config = dict(
    n_layer=14,
    n_experts=8,
    d_expert=48,
    balance_loss=0.0105,
    norm_eps=1e-07,
    dataset='wikipedia_en',
)
Below are experts of layer 2 (counted from 0) of a mixture-of-experts language model. Rows are named router (the router's row for the expert), gate (a neuron's input weights, with its number), up (a neuron's input weights, with its number), down (a neuron's output weights, with its number) and show model dimensions 0-95. Each number is 128 + 24 x the weight over its row's rms, rounded and kept within 0 to 255. Numbers have three digits each.
Before each expert's rows: "comes before" lists some tokens at least twice as common just after its tokens as in all text; "gets" lists some tokens that make up at least twice as much of what it gets as of all text. This comes from a sample of Wikipedia text that the model never trained on. Tokens count by the router's weight.

# expert 6
comes before: "1", "2", "0", "3", "4", "6"
gets: " | ", " ", "–", "| ", "-", ", "
router:157120103114121135155125147107116154102085098112153166122148127152148113145092150163144154103171129147108110133105131103147113118147129104145105092121117124132154133151113103110110144127090084119129079101051149123121123084111138123152144120149157079127125137093142085120149078138098106132
gate7:095048130079121118144134160077141157143092149118121144149124144116138093152189122142120130155140115104100104118139117078110119172112079120119136130121119157140120169145137146085124088123122117145116152129118099136129122122112122122158158144142109122153132060144158155106130113125122114130
up7:078083127071126104170161149096123134126107154098131138120177149125100114106133138150100121158145102082094156144072147075130131128125125121101123124116144156120101144142140142114137132120149142126085154126116094128134093133091122118104170149116115124163088102132145163136137112154141109094
down7:121122133132138140150119123129121125127108121160125134152187101093115090167113192158132108099190114107106107127131127115127160117129115141111130108110114193081104155142132103132145120099147109145103142095092109129110101090134083098111109117125115123111149095104138116157138157082126089139
gate8:150153135140171128113111134123152149172134122119154144139150073143133095171168132104075112163110113113179122071115142100125130134112109153105157145178133133170140124119121155133136138146127135112087135176157113138144132182131117131107098120160129154103090114127120144108106115112163152131
up8:128121143076120118165151151142108124146101134132161166091122125102145123154078155180142161107138110122101133137111108092122171101136154086161118106107111151135111144126122114160134115114105126147139110099075154135123094086151131141114161113110181105168104100098141124154132095116131109145
down8:139156138159153128106125147119118117128183091106133129142102127112128185154120135089121164125110156120174154102115084123147130143158102086111132141173094107150138130153139174115099128120124143123138140135129082165161129139150119157163093111125116150121111135176112139124090129162099173152
gate9:155109137109138102132135113113131149099167135117163116163078100123127141132116113176136102145148148129046107123161133172133107151096153112150145130163134145155151095123128112115126100099167100121127104104119178145104104132157152151136112118139154117110130085105091114162110099109123120162
up9:138145157126135132121142127132145113143078102121075159137140128119109126144133121103136107102085188166163135090119141099097144127133112159171136138125128118122113111112146138161129176156115131122178177152121151163164187156140176102080151153138109126118123126117141128106135124130109130162
down9:142125154172168110102122164127085128111095107105171107113129139137091092139162151139108166152154161132124135144131115148137082120110131117096181117154093141111114152109123141080112085167185156160105138124114116156133103123100132115154120131108126130153128116159121143124135141087114103096
gate10:157126122146157110152123136153139140112153136113053132130098141089120166129126127157140163130135150108170129170134141128116140119163165112146109133145118116104102114134165144154149169139159115149124130103074130143140187110063112106107128126106137109157114133148164155165150112099135152108
up10:116117060159173118133112127084112165110126107115148115135078138144076159092130128134127164127125118084128115145133105114097105121122123117138105113134112140139125114069156148141106145097137150126140152183124106169135128131156123103135133072125123129130158139099168163147088121123095144116
down10:139114111112080096129122083122122100083130126142113152143127098090125102112161097111123114121189131119114096162121118126112146158164125154146099122171098102154134085130134094144125133097118107149178118143137096121091120117074146137114153085157116111122140117142099155103130091123134092115
gate11:133161099118109119103132147139146119135124114119131104107148132123125112082115103157130145123156109105159128141102147054181112130155146106102108131098158141174155126123157114112122100109159094147119118089137164100168146118129138161118131160089146104152082099097136098173119136145087123144
up11:116092123150173138134117142092144091145165099140163161109100146169134150114123171153095093111151118141096131095135126127149113126151138104160127126139128146142141114101135131165127153075126144151140129121135103138151118110128111135177141082112152140144134161148065104097080109123099118085
down11:157123109137094146168139146095171161091077088088126159100132140138140127121120161093160180164170084120146157155129114137124135139094103118155073093137153109119108131126138119132113120121104122121164133118087109138139117088125116137143148136107094097126136095090131130138129102134146121094
gate12:111130132169167110158124118103153135111123109081099149206124093132096143119111106130115144147136156122155105111130150104126109112138071131143137089129090119098141076130148126108099128135099099141152147108102113137113203106124147143156123110106127108137093119140131170105147107142116134106
up12:156130156119097123150118131129145115134139153144124121117095124130156085159191105114104147122115116106109139130163084161136144136133144128133112161120147158156124165117091168139175115153127120121099088118131150160108081155174106083107114145150139146118160085151125102168120158119138115168
down12:146105128131137138114143140117156118146170121130107125133112138149089101118082116098152148154139157099134150125129109109149070103138126116114135129111141164099144166155124190115138153119079109107116110122187123140136112133163070082132121114088119160157140092140140156114113157112163147108
gate13:125120092132115119136139150107171145152117113080140136129156143104158183143119136128113158110099092133132153140101153115128089099111098128122127111133111114170155161153103131156108180136113149127120116144140092108182136130145115135160129110155074144113098157124086080120107151159135113169
up13:109110158114086134132123108151140113106100129131131126114180168065152146154095119107110114087132134164132117126143129118138122117142131116107161123108145100156162154175110147147126168129106121142128109133132119124081112116175179104119101176111149155117148110145146109142100171175142167138
down13:155126129115121114092124147129119118161113135101122111156135112095072119097142146121160136172161116140109155124131138133146109131056125173082133131158147144110097113125165166079149153102121125119132108167119158095125135130099127124103163165095158127159146174131112111099136107150149105139
gate14:111115157119121090095140159101135149156106113123164150134142166117161087111159115146129108089128127120111093113146130098108129087123113109152130120104093147145131148109208128124123142109146112192134090132098150109167166141123115143112167144151102138129133126137125099132174104143109096157
up14:150160128092157142077155128126124134130140129159115107142098090125089163140119138136146146158101138109155161132161098113110130129116118128123173122161180113096118144137089111137116118093081130087148154162137110164134121133166125136171100146109131156141162143154136101134126144105077131179
down14:103114160183095082127132171154128117109118161144147093129098132112123163145128062132157125168086117139158144150113125126105137107146123136137141119119092106135164138117136166122085097131127136099179131125121174138094108167131148138103115139155154122136111120115126130120098114165086109163
gate15:125153121167090185092118109134111146144137156136118131126183135105126156089089110104110117138104077145127155162112100123167139151134138140148123154125186083128139101149093159067117124110144157108086115113136132106110141117150124088126101143124139132134133156121128120125138123163078124120
up15:119135129112097147145120145129130154153161141107145097112127071131121123159115125100143152082107089120122138146128095150108154141134146165097137133131164127069176119158140160138116122186121108135102152182117134130118121159147132139126133159137143151111121168108135109166108150132153181180
down15:137147134110102129121075073135113097116111108137129105113137149132129125133164088091092100096116123128118136118207117125150149127110111144093106122155121157156119141166139130128155149158125138101176122126101163127129149115122110099133172161103147101095160122090099113100091118149157138106
gate16:135106120106129129105166080113140185075108130195137132112106101133148113131102116121148141150103140154116134135165110157131113160169104144086140114147124179111138112138087113124116158179110125132133115114145122179080129149147162110126125125148151182148092126136121129127106107124137123138
up16:137105125156134126111121161122087150131098133131140163098167130117124133153117123102111130112114144141127145134150097100107114092105127140083108113130176135067139137170119123136154150182152107107105131168100144120143121130132158133112116166118069144191144114075142107121145150134130175133
down16:099139133074132109135148145110082139189181130128113150124158141088166153128139140113088126139115126079100092120162139134105147150100120144151169100104153137099087093118145139143154130099124117088125115152121177156130107069107115128144125160137098105150137124136143122136142142139145119126
gate17:122097136129137100109148132128145126114117182148108126113075120057084136104192132145137124155091137158123152143144105164159119146150126136168129144123115156113111098121130129080112137141126125152090117139160108134091163133156129082133118178141131134163096109150135151099109127121146144155
up17:127123185104125125160122137102124183154144140174112088116129097135135142121134095115158122121160145143154078100115074090126144131126135150076116122138092097127170143120110115081132140101145142117108154146140111117138122143096111121130120143135100164126128096124110111098140144095089122190
down17:149111179099086091136115124105163140102141129125132158136128107121102133180150150130102117117121099152149121083120145100127103144115127148132118100089111072120188096144123141107142129168149113128163113106126138137112117130055147130132094120087090117144154123122088108105142110158117119116
gate18:143092142119148113131154123133128133118138077104110118170124101099118129160098137115146158114129139130148116108086171125128117160156123112123154132170153163111164142212115097112113136139139103111102156145097120144146114131174140150193114161132096109145076125151137114131133110152117142133
up18:080121041103121135191124121137112112106151160150141140087104158152094134102104124146082120117162151110092157111109094100116125118125100157164129128120146127115115108134093103119102114102155114084124157142129124115133113116102157143139112124101137121156135151122120117134162110177119148141
down18:125154125139113176132109114119146141112153091162154131118103137112119176073134136086093142174107116154083138109135141131142126155150102125100129169097117135133126110116160152160159112145157128111120126141084102084173121098133144126143130083097136156113142133114066121131164126110099132115
gate19:116121120080143097093155120146160113176135163138101133086157140111106144111108112153112128133102127160094166132116145117167133111148163109184141115138185149177117130151130080114128111148148134148155124091132121121141125128106118116139176111139131121172139135156119107138091087132100089135
up19:158114125139155110124106121124144082117130072147109149130143152155120162133128142103132104127180180147112102103147179136155106068119150108135156105152141136105086127137185133142128169102119149130134151125125119084170130109131128156152152111116075139121115136153127160116147119103101139106
down19:166128135092160157126137151100118133140100141073106152115131105080143108131113119127147107142128124135168107153172110142135110123089116089128092139110176137109138124138098090124117120138148045128112125118097114149082148111099090114164158113108136131120111139143125100127108139079128096133
gate20:159142144111104150136134162128114135092133126137101150147143117129127133182083127163154121133117109169098125108161077140136131147145164164166130155117100110095122167154117085128134148127106129158105091090083117100069102103100098126137118095149149139121146162127123125115174136130115136146
up20:113177135166136104089134101146115129095140082095128121165125117146106166141117105075101139114137155144116098154106130150122152132110129120136117145101127130123135134144169175141080158134156092150156110136143101086103127143122132149138089063146123090127141163130136134110105150171137157130
down20:116131133127121128118152113110107100114078121095164159133158101122157102131135163118086101144058145098109088076114130130139112143137113113153095128141133072142152123160178145097131085109100146123105100135141110116147127122140073168138138120139154127133113111169112141144105127152138101127
gate21:096134186171117117147136115117149080108164092115139090133129170135128152164117116127103131107119142121114107119112150141139108137117102152130110149045093134128128110166104164118105158098139119136137143136126093115118164073115144140158112104101127126122174138113117144089127125146121104086
up21:160108124085129144119135089152141175104146111144121135124128151169152107121121117123124117121115083059095135125135150131151143110132150134125134110140091139112177186133138130142159163107068140110163128123130163110080116136137105090118137179153108153163124116117140117133099118149110090123
down21:139131120161100108127129130129108112103119117143121125116138087121153160160130101131077141110156128152131130137160165126122084116143103128130141165156150111096109144175149113119141150112154140098126144144135101119169109159138066070119107178118076115112082129137135149117102109169136173122

# expert 2
comes before: " | ", ".", "–", " |", "; ", ","
gets: "1", "2", "0", "3", "4", "5"
router:156096092135118139193129116074141161126138122134153133147142131192140127127101102109108138162133130100109118143162115097091088121154112113125109134135113169120115144143070134133118149142126116095109122128101115141117157123167107138110172151126098109140106120141091081076118117155107138148
gate7:138114122106121116138136153125108139117107148125142127172172091146103172160117104068105110159145133136113133151120159127132080152137104119162101115099126130110099170111120141157126158135146088124132134115140091129095100089141151076145169115100134159130135144135139127092143178168125171112
up7:143091109062129113140118138119151123123089132151163137121102098163140138141125115142140139143108132120118141129160139060123095106157129087118134123129123127158183184163125162144155171117089139111099149135143153126137101127129123088120137142132117187116107162112127141109174156146115105139
down7:115113110152163167121138132120110127096132139119141107162103118093078169121098153089149125082168097144113125138125168156156116156141088167123109139105089143076113120096131128128108112183142127123122133154147134148134110157118118148121167094110122112128149106109064094128127113117110153114
gate8:114123134133117099125124103137137171155082109140102120097147178151159136168156110122116109125160133128125111150164138099113146126126109194118152095116108114121114127151121178166095182144106155107112104147157140121136113108090142121120083169103119157167094150141129156111118092142142123120
up8:097159150119140098119142131141125114155134142123109133140097129125165131114115110127093100128170118104140122148098117121105128089140095147156121125088125142089125101156117148125086136116133131151151147144083078162143155094120095106134121148143068142167080126158114175141090153130169101161
down8:123155163157154156099152075119096143100120125126125120149138131095064124154123109164112081126112154111115155154158125118092138137119135127122111137114149134097137161168141107169088087142113181131136162120116112101165095120102142145126102101148105124122112169135125121089099137131123155157
gate9:152145115172157158161104124136142134116159129131155133146099108135097153141155158131148114116124154151099141145115174132151158134132082165138134127113120139138116124106116096095159135151173119114145079086139086131077148146117146113133145097109114088144188129128128118172087093138121094126
up9:141152134122111150110130129174104111153104167115068110151171154137183080138100115075117115157137150137177117108119119127111120096093156129111097086101125120112112135134137136115122136141092162128151139165104128104162136112155133152148142146120095148158097143126135175120155128127107115164
down9:110126145117081106148152130134170116132141140115108146147158099136117120163098136105144128146111121130126164095145133089184123144128094130113110101131103199154156113142120120106155123111138105110124096144111124130195129143160089076132138108131126137140111160118101124143160094084096164110
gate10:112110112158107069155143145130110135105127101117142118153129156094155111204142119086155144162138166137195143147138107122115164111077103114138116120123112124139149115117085130104142115135123085144139115138110093150128104156129169161137139173155151122123115112130111133099124141152095119117
up10:121130102128107147110119098121127161151124144179137148119152143124162176107136165148097095097116142161083115093146100173158112172159140148100142112106113114127149145132119150101109104140161119126091153127171172088121180136134106140138114137090133149166141127139128120138137095123161167123
down10:148096112111094145104135136122106129122074114118096106134104117170094138099128119177136111117159108141104089102105181122165108117157076083109114122160136137099154140107126106104101096105106146087126153077157157139122157109152125139123128137105118151127122122097127169145124151165122149128
gate11:147161153144128111103134155154134071133160124130112153116130140105113104127111118146137129137098150153143155130138111132158130128095083139127158137106140090155143112141181110119117152144142114144181115077130160101123084082155100117131119120106142192130158148139140151168155158104141163157
up11:173131154127126083171151094146139119116135114123129161150142109141141106127148123133105117160157161155144110142131115128143114144164121119125110128142093131105122114128089128135103124148135113084116113138109114142131136164165103129090185144098112126141095066148066131059144171129154129132
down11:132136137106126133097148157187126101159125125161129117152118140144130088139154113131138112145112105095130142109109136151172146106107087086115152095126141123150125150094190175176147142125097124129122066111174136133093092132107106150144103112150137152117138127125129168165121149106107117115
gate12:119093101146122138164162145112140169111099122123091105140151100158132120128105134117143179160114153126165167151155123105113105143114129123116117119145158105146109138100115116148170069164127150128090118113149107118090119136134150111122086165137109075152123123128121076113127134180116136172
up12:134151102135140144154136139134154120119103128150072116132149131147144127109123093113148122131149116099161120098140138159094106126084109120130136123108199129137120178099098122162174109124117124108181075126142109113084127107099107162104098169114149108100117112121135145100114152081136107124
down12:098105105150145127111119091116131146067121120135155154122167106130132101121146134167102133142161162145157131154141141079126137139138145135091108105157171092097127108152134117090143077136128193119153148112126092165079146163112127107108132114095122162139138145144126118128148130171120142125
gate13:128126117095158105152133157117178115150112120118126104155154108135120117102151105137096147097118120101102166094140090107092147139119135149153121132120151161098116135116162129136107142160156101151146177130119157108134162113156124154104106142123098062092158108107124104109094122080128174104
up13:143111080103116111133131113142160150121092156124111110172161116172102117135127138133118125186129130127109121131113131079133112130122096176097100127152153128093103122131094066124123122166137138141097114134121137105134126130140159110147155146118141128169050140119114116074161118133098147119
down13:124146120170117147126143112145105102139133162120135149087107120134144167097117101078148153118119139093087124118117098134062083152160130152138113157143112133129127107132091108106162131142129163086127096159172137140085175137124149139133170126094135108111115131095159121159122141114167130117
gate14:140118094123097130141149105110142131106103120145124160137140143115088118112110148085111118121122131158144102102156134109157107134076143107158121120144143137124095105095111135167123132179155082129114136149149141099166097088152083128128129147132115165165098158140111118084137132137062133171
up14:100123107088118142095125104099164140123129134161135128104133162123188137137128129143090127076156135128124130079124100116123109092122117133117112127135144140153140152123077114148075160088108158125140090119127118163156141123083086130156161158131151113126098108105101115101186120120155131121
down14:156166103095132127143132099106118111144173111110142198170124134105142123151168144113139126140111117137162104097073148122137169111146148127110127113157098155140155100120130102134156127107149121131148129097079145108102122116141169140104164089129155137132155154083096133156104113091145143133
gate15:127151122160127117157080109147164155111136123130147111141129118119147173081136084093105141163171098158134109171096110173107158124141123122094140109144112123101152124131124122148104118102161111140114120107161131120087135126122180149088079132126088103139119122096116131137077148130163135138
up15:109145124132101124138182138115069155131099155133086105127141122078137166131133187091165117155126123104087136113165173151122118113130100115125130110135130101107120174129147153117134130173122139112106132104117102150159141127127135097157125133113141164118075157115105155174146147132119138155
down15:127135184133099100114129079114146108157136149115094129150133123129081116132105131112163164147084093090141107159111132104129155116103160141108145113138108156111122146139172145118169082116142105183128112160145105136150142079148139150129111171160113115142102141159148113140140105155113140109
gate16:103115152119102119169157120133095207128093131146117107096073144124105110149132121156127142090132164084100080162156150128152113098120171148125107115127115135129166110120105147147133155121097124116119100136096143155126109185130137149140153120128110159159121090124114125137147144125123157100
up16:130118142107108109160136138083104161166147137164109136104119148137132127104123153148096129142137147099083127141147167143146095112123152121147102100143116133135136129118114180132102110116118125114088134143107134140124148167134076187183155110148053123180128109136108141106135114120102146108
down16:106143153105115142123142113123100123126142132167128154114112150149120114111151153140084171111112133118132154136149155138188136139119083153118115124105145141078140122155110109101117142163155140142139157123103179107104118135170107097145163137113087127104126084098110134176170124167124154080
gate17:119112115090112101115169091124154157151104104092133123120116133119097144138144110091133152158155136141193089126165111118087107137105124118120102136126104143142117142119094136158158141150168124108136128111131096148127103099134102151080176152151119135152057092119120130123135161106163122115
up17:110134166121142128091122119120150131180142130139117155131082126122132126110146105143139123093126111159178142113084112106144129104125084139132144169164110091096137107154161138110140127110109137167084159181127157118160130165141120111140102137140148159097150170125151176098114134097165115132
down17:128102080130145083114113111180113085158139149134120111119166135147108123094143135146127131134086089097116122128126153127130162137128153099142173097143103111147119102173153143110115131127147121113140067103150117108155130130124146117133035098117131089117143135145151128134107148134106115148
gate18:162101066075168151166119115126125141160109129145142155095150102161123098108112150148154139125120162160077146161135136071146127135150172112141161122109159150131121104137155146142112168138073129157093127140105122132088123117131151116137139118116124147134138137093152107123132119148100094129
up18:130108152146091136105136130140124103102154139152152083145090109099133155123105141152135145102156111122135128113132162130150138103121101122124122145111098131158167125097106080145161110098165128144148113108095084160144155152100119127143121162143136091082127079153111148155119087130173096084
down18:148127131113108099110140144129151147180108111128144107148128128143087091111129119163132146156094121173147150096106136092134139091131135125063110075131143106142105136155133151110114126085149137101156135094109087156107135157163122116133108091129139153100108139130143128159135132135106077185
gate19:133144113142119156157128119115088125136192100119128079137122139146166120108144132109117092090144089109129146139137122093120082107120090072132112130138112107121096093136143124124129129083149168155111111142121097137116116144164156177115095128137097100100157130099089142086121136121137169133
up19:123119136117183143166143098146162170118133147112116143123123140178119163120135160140084093118158150123073137120148134158113134133133149153119135127114175095099166152137118094165108158108108131134145132137138127110123147102119116128099177128074126140141117112141145154071101115129070134126
down19:104153100159105138139142122133149129094118124167085131147112158094163142106099139079149141120125207119160118102145128157113148142125137153132162134122106165131141147143139145140120103151148147124124137132150152094141146161111120132087139129110146171178109159162060160135129140114103135133
gate20:094155138127144092119126139151153088109135136156136133088084119094092091120127128162164122151138174121120203109098139153136162118143167154167179127129146129113147128138121136126097158122094126175101147096110187112125104161134148121116103141106140107127138135111131118133119103107127106128
up20:091112159134186136127122105094167134135160131119116129068141084130150131133116110153101137086093092156106144163154107114111152121158154101126143171136135128140114124145150137109137120140159153087134107160111134154124144122125143092140088137155126134107182139154149120125062146104117115104
down20:134133118119116144161114111090122139109088103133149107126153116168167156139144159108079133100134115112107082127144118088127154134124103111105134169116171147159157162165133105129152132126152108138131127178136110105142170154118111104139183138151160148156151172115132103118160096130099116091
gate21:143152119106139139156106112129124115131118153106098133112157131137138142090188057121137131138131156090070104098126132077117115127131134112126147132147167140131103084139130124139131206150124134104136140133148110141146118140124106142121128074130144140123144147061139165123159122161116130153
up21:085108150096107123133145134063133110116117142163148101131129150108139141105132067138100105111121105113142112101141098156160135148104112087125131165117122140104109136125116124132173097128102080151101081107154111147089117096134116101149120137142106121165162127184159118152094150122139124144
down21:122147088098142102180146132132125140117117165138144128155122105098143117109145149132138141154129097151111150160100116179171114084161129116087142113127108085153132138123139112169144111134139172116175174122074129095134106175111117126091116113130129087109140142142135095126161106124139159135

# expert 3
comes before: "\n\n", "\n", " The", " He", " In ", " In"
gets: ".", " |", ")", "|", " |  |", ";"
router:152106119130171155132115127100149183111159171143123114137127103142115124107119137118104210157069103077106147137075106149130125097146151129123102134147103128136110152146126143075124130133087153130157126133098133100116136142121116105104143120155139111150087127105131100140111114146112091116
gate4:153128134138105090101130132150103135097190108126131114142115105158095142175088095110149155104116120110118142122132126136124111153136129104131146151065116139122092132125161122145155104091132130151141097146095119128125111084138127175155139084081112146156167171117118142102155137179114116130
up4:057137134104109120129143110151123111136136141075109107127164157109121132163144109122155135128110147143134153075137099103085146154141162171133150139115135142152114115110128108140091099089138109178101129134118143135139153079087136145145114105113137118134147123128075112124133139152070099158
down4:131125144087129143144148116131100147065116101115131107063154130149155132159112122147154120130135086180099127144126155143054153159167109112142126146143160159157113132102158130132113138124155167117134110130106100074112124133113141146111143129157115096148100117150144130120144135123176149126
gate5:162166108155116150106136116114137115154154146129124178089102113141136146165129125145131127113137098115114117144163110091127115059151110064090140152115123107084099125154123121150077149084125139082149096131104145144140121085109151156143155130133119161148116153127138137150158133141135151116
up5:157126132080167123127139174125102114144132124102142126174121093137078102077099123162176132145162161087123106138131117108165093157125128138159122141141125130120130111152135075116077120124095176122153123113098154131132139113135093141120093152110120151106109127136134104096153169137116123139
down5:141155130151117146143139139158132116134158124127114170142132104113103126141154125127109111144117147117105162085142116139153174122109105127113130088126131107121101144107128108128148145123133145208131132100160087089105180132098139126135147077162076149155155103125114111150195118146101123105
gate6:123135133134146114145136145129130167109094135096145139093152078136084134053138135122112161118154145110132139104157115115152094117131103135119149097152159150107133095126159112146166136087129104115160158110120135114132140148086120107128107114164191175127115097093108099142147090149127124138
up6:130101078128135150141132118132097115137094124170141160134148159117120145128078113134135077132153109148159142146151142157126081149110168123163100114102140123129131143132128155134108077150143100152086141128118130139104079111102171175147153121084120109134155154152168135120158116161122133161
down6:151138170127115110137116145121157118137095117153113129114114108121104183144110142142153184167165116139095118093126100110155132113121138132093128140121087154114131174152120109174146137137102106141153135093119118140120123126147101121044124104139136157124155120130123138119073104109076151145
gate7:138125158109157111163092146091133139127142147139122128123140128102131112124126124126116175143086118089084132141109186140128147098130081130112138103142114169111131129154181144094108145160140114134132119114084130093110119142153144088076116095158095094140112107153170115110124156107155156156
up7:113135173140166117139098133137111135119146136139141132113099133090117132102133153113117157115100111109107152154107181141120152134155118132125116115118091142131123099130160157101115103156171141142073137118079113097108090140122115082080104097145102096157112152134137107142112177096182150121
down7:134078114140168179108079141130141160094154139157169146113126146121143162157093190151107164149116115142122139157112113147119153136122115104092123127111117143129093117134087147151096132132121157146180186123101094122082101148122124130098142127130123152154113140112138129115108095116117118116
gate8:165184074139162168164094125154154168114114127120119119131197121154145074129117123118131105127140116145103087117159155152111146081089110133131148104145099123141128142146160144118147140109112132083109120148138149134121130109155085105131120107140147120123131091097165155114105109137118113143
up8:114157105150142103112116127120109105137104123154083151135140160132109115157145120165142159130135088184122168111146129129168138068100121110150114165133097124163113171119193159074132130122137137125106110127132166137122150113105103123143081128083130169103096125099140121120133120129125120135
down8:146121119144115170140089103138122113151070140118138101164110125155138154130115115153145156107115158143062131082119134151145155156124113149138163159134128177102121153107143170154129109162143141112148119138114094159123108156147146148119156143121125133137134091077101142114057121121110117137
gate9:138125098118079135149142098136134143131186137124142128145131098151107123110090118149120158136118082109148154160103113117143116124135128176148081128090128109140134110084124152105172135124134122134141153134117128102108103120187143181125108122156151132168124126116105121112076145201119139116
up9:128123183105124131115135105121123118164156130132187090116101082130091153100148144136090112130177111143101156146134155135165108102120125143119082133117108111132144106166101128106127116136125164128075150126136095101127124148108131168162112116109149079123132098139166163112165148138122107101
down9:112122076165150154134086144121112151134111129122150147099152131133133146123113120162136138126126082154130160159114106157122141125148145135074137137160125137158148100143072117118076147124159131105103150157091117134122120099092166095155130075146113144111103092149118128095157110122169155111
gate10:164162078125130151144125128134125099138119128138127106128168142132084134174122120119129118154172112133154129136116145098143122128126102128103133105106179080113124117097136128150154110158116142085148067126162129142123197129137120119134133128104079125132082164150153154135124138126178130172
up10:102123114138112120144132108100171125146128183123090123160164096111137117109152125131087099121118167125103156096092118126093149142131160151095100134127165116082148109122141112126113128135133091126128139164139160137157156083154151159141135144109056103132084114100100131159146113105127114146
down10:168116110108106147123115104131095112152145100129140132135124127108130108125169134132169117137145156145084171122158161143125154121168098114091138135142180134103145116135108137142124131159122103101165096152197121152135161140117130113106157146116126095143086097085157140112088105158169124148
gate11:148135125139117128119133119130115124153111093146147130141125070134144083189090104130087132163115117145097116161138154167108132090123121110143132099129100131125107100148112168108090132099158135112116118160098142178136124135086113127124126124151131124124124074132065100100181120128106123157
up11:134130113106106105138144113125111107124172116110139140117142122083119152135137150147136157150107111172161122088118118068182101164121172130127155125126174129110123118109089124154141140154071088080130116106143086127133139143110135129171089123087158127146126170137169115152127129121130137121
down11:117094124106112123135111158114145109138138124086128135174053164137135151128163135169103107137104117106177080123131122097100122139156140106158170106164125130162132167116127114103119129115140143173119141111136136152137085154126146128127119091107127105099125121082100115136149166132114150175
gate12:099108089084137115134153139128123191114115146137109140141098137118151116090111126168157146125117123127132128103086085092159089112108145169132126124139151122161161148139105080136135145153112124147137128110103177092164094113173152099136127124143110119128088148122103099095098110148104130102
up12:103145126096167112158162152120196181113126112146134117149088128097137115131132162130170166139083129085155139138125113069136128128129120143139137108119124074144138127113127086120133135146132090115104117123102196122130118139130110104128126170147130108167121157124140092111110100142139113145
down12:115160090156130125113133094129103123135154163118116066120129161155091130148143103087133151136128107114128134128142128168124130198133120137152143148158124163095114126132149088161100165123177106133110154134154117108158173118149155142121161154151137144097115145127105085155109138102163151123
gate13:133141080128133133135090094174166168114122147118149168110138128138082139123136124159148054086115105073118176144141149132129171093104118134152176092124147138099139118154115110130100122130166112106111138137105120134133156132135133116127149118157102126125113154136145122103120135133157095171
up13:126103170112123129119123113091089090091118047128130134149103143127146133170110138142132093132149132170127145134115114145122121136135157161112109146098169136124107162142139110145150151145144119092124091142173123161169114128151123173134110155074176106131126100129142167132123150136112155131
down13:105098075117159126128162144088128154148126092087118153163094128145107111129115147124130093124145156092148176184123135123140111119122127136136135116142156116086127116147129134109112100138122095140153127128154120142128204156160123146129116159140189138131153145139078169123117137132165118138
gate14:152128088093105156111117110139147175133117130149114135127150149127077092106107117164105115152130122103142152114149133155091123127090117155154089122101126129129141185094122120110139184112126141135125116137141136124131099058124101158096122136095130109111120095096155131139117172118139183144
up14:126123114089075127126148121125135136105121132152118147154137104152123107099085121116088156163130163091122139120140086150154111136115137129154140120124104124126096149130113127111120204100078142110171137124102139140120110070153063143116147125084164132131126139111123118112130154141091162141
down14:135147104141079127104132088124114176099134118129093108106127140145133162128087116128198083117147115131133160157150115129092172142133160113144089119081144127118149151091122167109154142082169138128133133158155154096138107107136119149120176122128117138121147105090123106164122129139139139116
gate15:170120132130169148182106124113176121136123106117147123101124144143128120116133142141132112125115078105074130158134193129101133089120111140163145103138092113169140144136140140128146161138120133139101124091096109108104108143125087149118158094138111090133078174129182111116108120123132112127
up15:151072096119155167180127117097125128113076157129123152154108159134116120146083138131152113131150101196114126172122097125141124133118146139146104129116129117135136128117116075103156133125171152088099102091122098107119148123082158146123121150109127118136100149143128168133151124120117139173
down15:105135162100115105069144166144136181154163122131162161131125139128144140138160102156109143119140128096176140106148076131151082146130121118084131152176151107121162148113123153130124145111121126124110145167106153152183134128123131123181121127109113119128173122144129107073127120142140132128
gate16:177129104125166127181117132104168139117121121128167134124166164146147115148137145183176174130117116137108109152111122160111136104078166141141108130144092133173114106133090089142162145116081149145113135138131096125110128110138122115095092118137124112124080147154165123142121140116134115101
up16:142127092163130151119173126119135148114129159158083104158131112149137125064112140103129084112099106128128160123127155092124110175107123111156136097161126049131118134093121118114115148146110127128168117115142146097140151103121087146139138116143133153142121136061090113141139114129097135131
down16:122125142117114127105118150121123070168129108138086108131105132071129143142113072150135135131150137121106135089170142098104170127173106110161086140105133124119185127164145153171120131136172106096150118127110125123130109103132164117145123135114159101136134117154090158094115109151133165134
gate17:154133125108132090108126171075180156133134135131100098162091131144111130094149131103093153114095121127158160095090096092162106144166132141103156142126100118131083122084129133112107143124111132139132124126108134118150137123130079135115133106124128113134078084137078118104173127108154108124
up17:120150123135124117123110103111161083123155119161134159150073094119088118105102131099156159140118138139190150165095132121170124115149112147188151104127143097147135118149126113090102102116124175119077109102130126109157136088140100132133149095148124099113102138153128142153132110120118097117
down17:116121109118113115136154145174119124155127103145123131115169156141168087135115155148114120137137116138143118099119108080141095104103079084115109152141128145165132169067154088108121149122127073110138123131138151160144127154156118111127128126122146149159128083164127126117154148126111191161
gate18:101142157133133093111144105131103133135179125134127099129108145085145144104117102136100160129107156090088130124134137126146127087157123133174132120158137107084106111190119135065105129111105142150183122184117113102086117141108143090145116125117103114121108111096134126120145135108097103135
up18:120110116118144137131111129116128115106171153150102132130096182163102138113113149143119144118080161117106168124113112172098149107155109158132121128102122117108098114129097159108087112114140129142149128121140127095100134150075137081138135126136074096169066094109155098111125147124109097136
down18:121125092116167128160162109128105129083091144138112126125126128173137109112149171084133140098090120133149104169112083127098113151136161124147113172146133095142076126165124118187116139146106112165165156130117110119100094127112152114126138136175111145124121145127123123143158126102138125080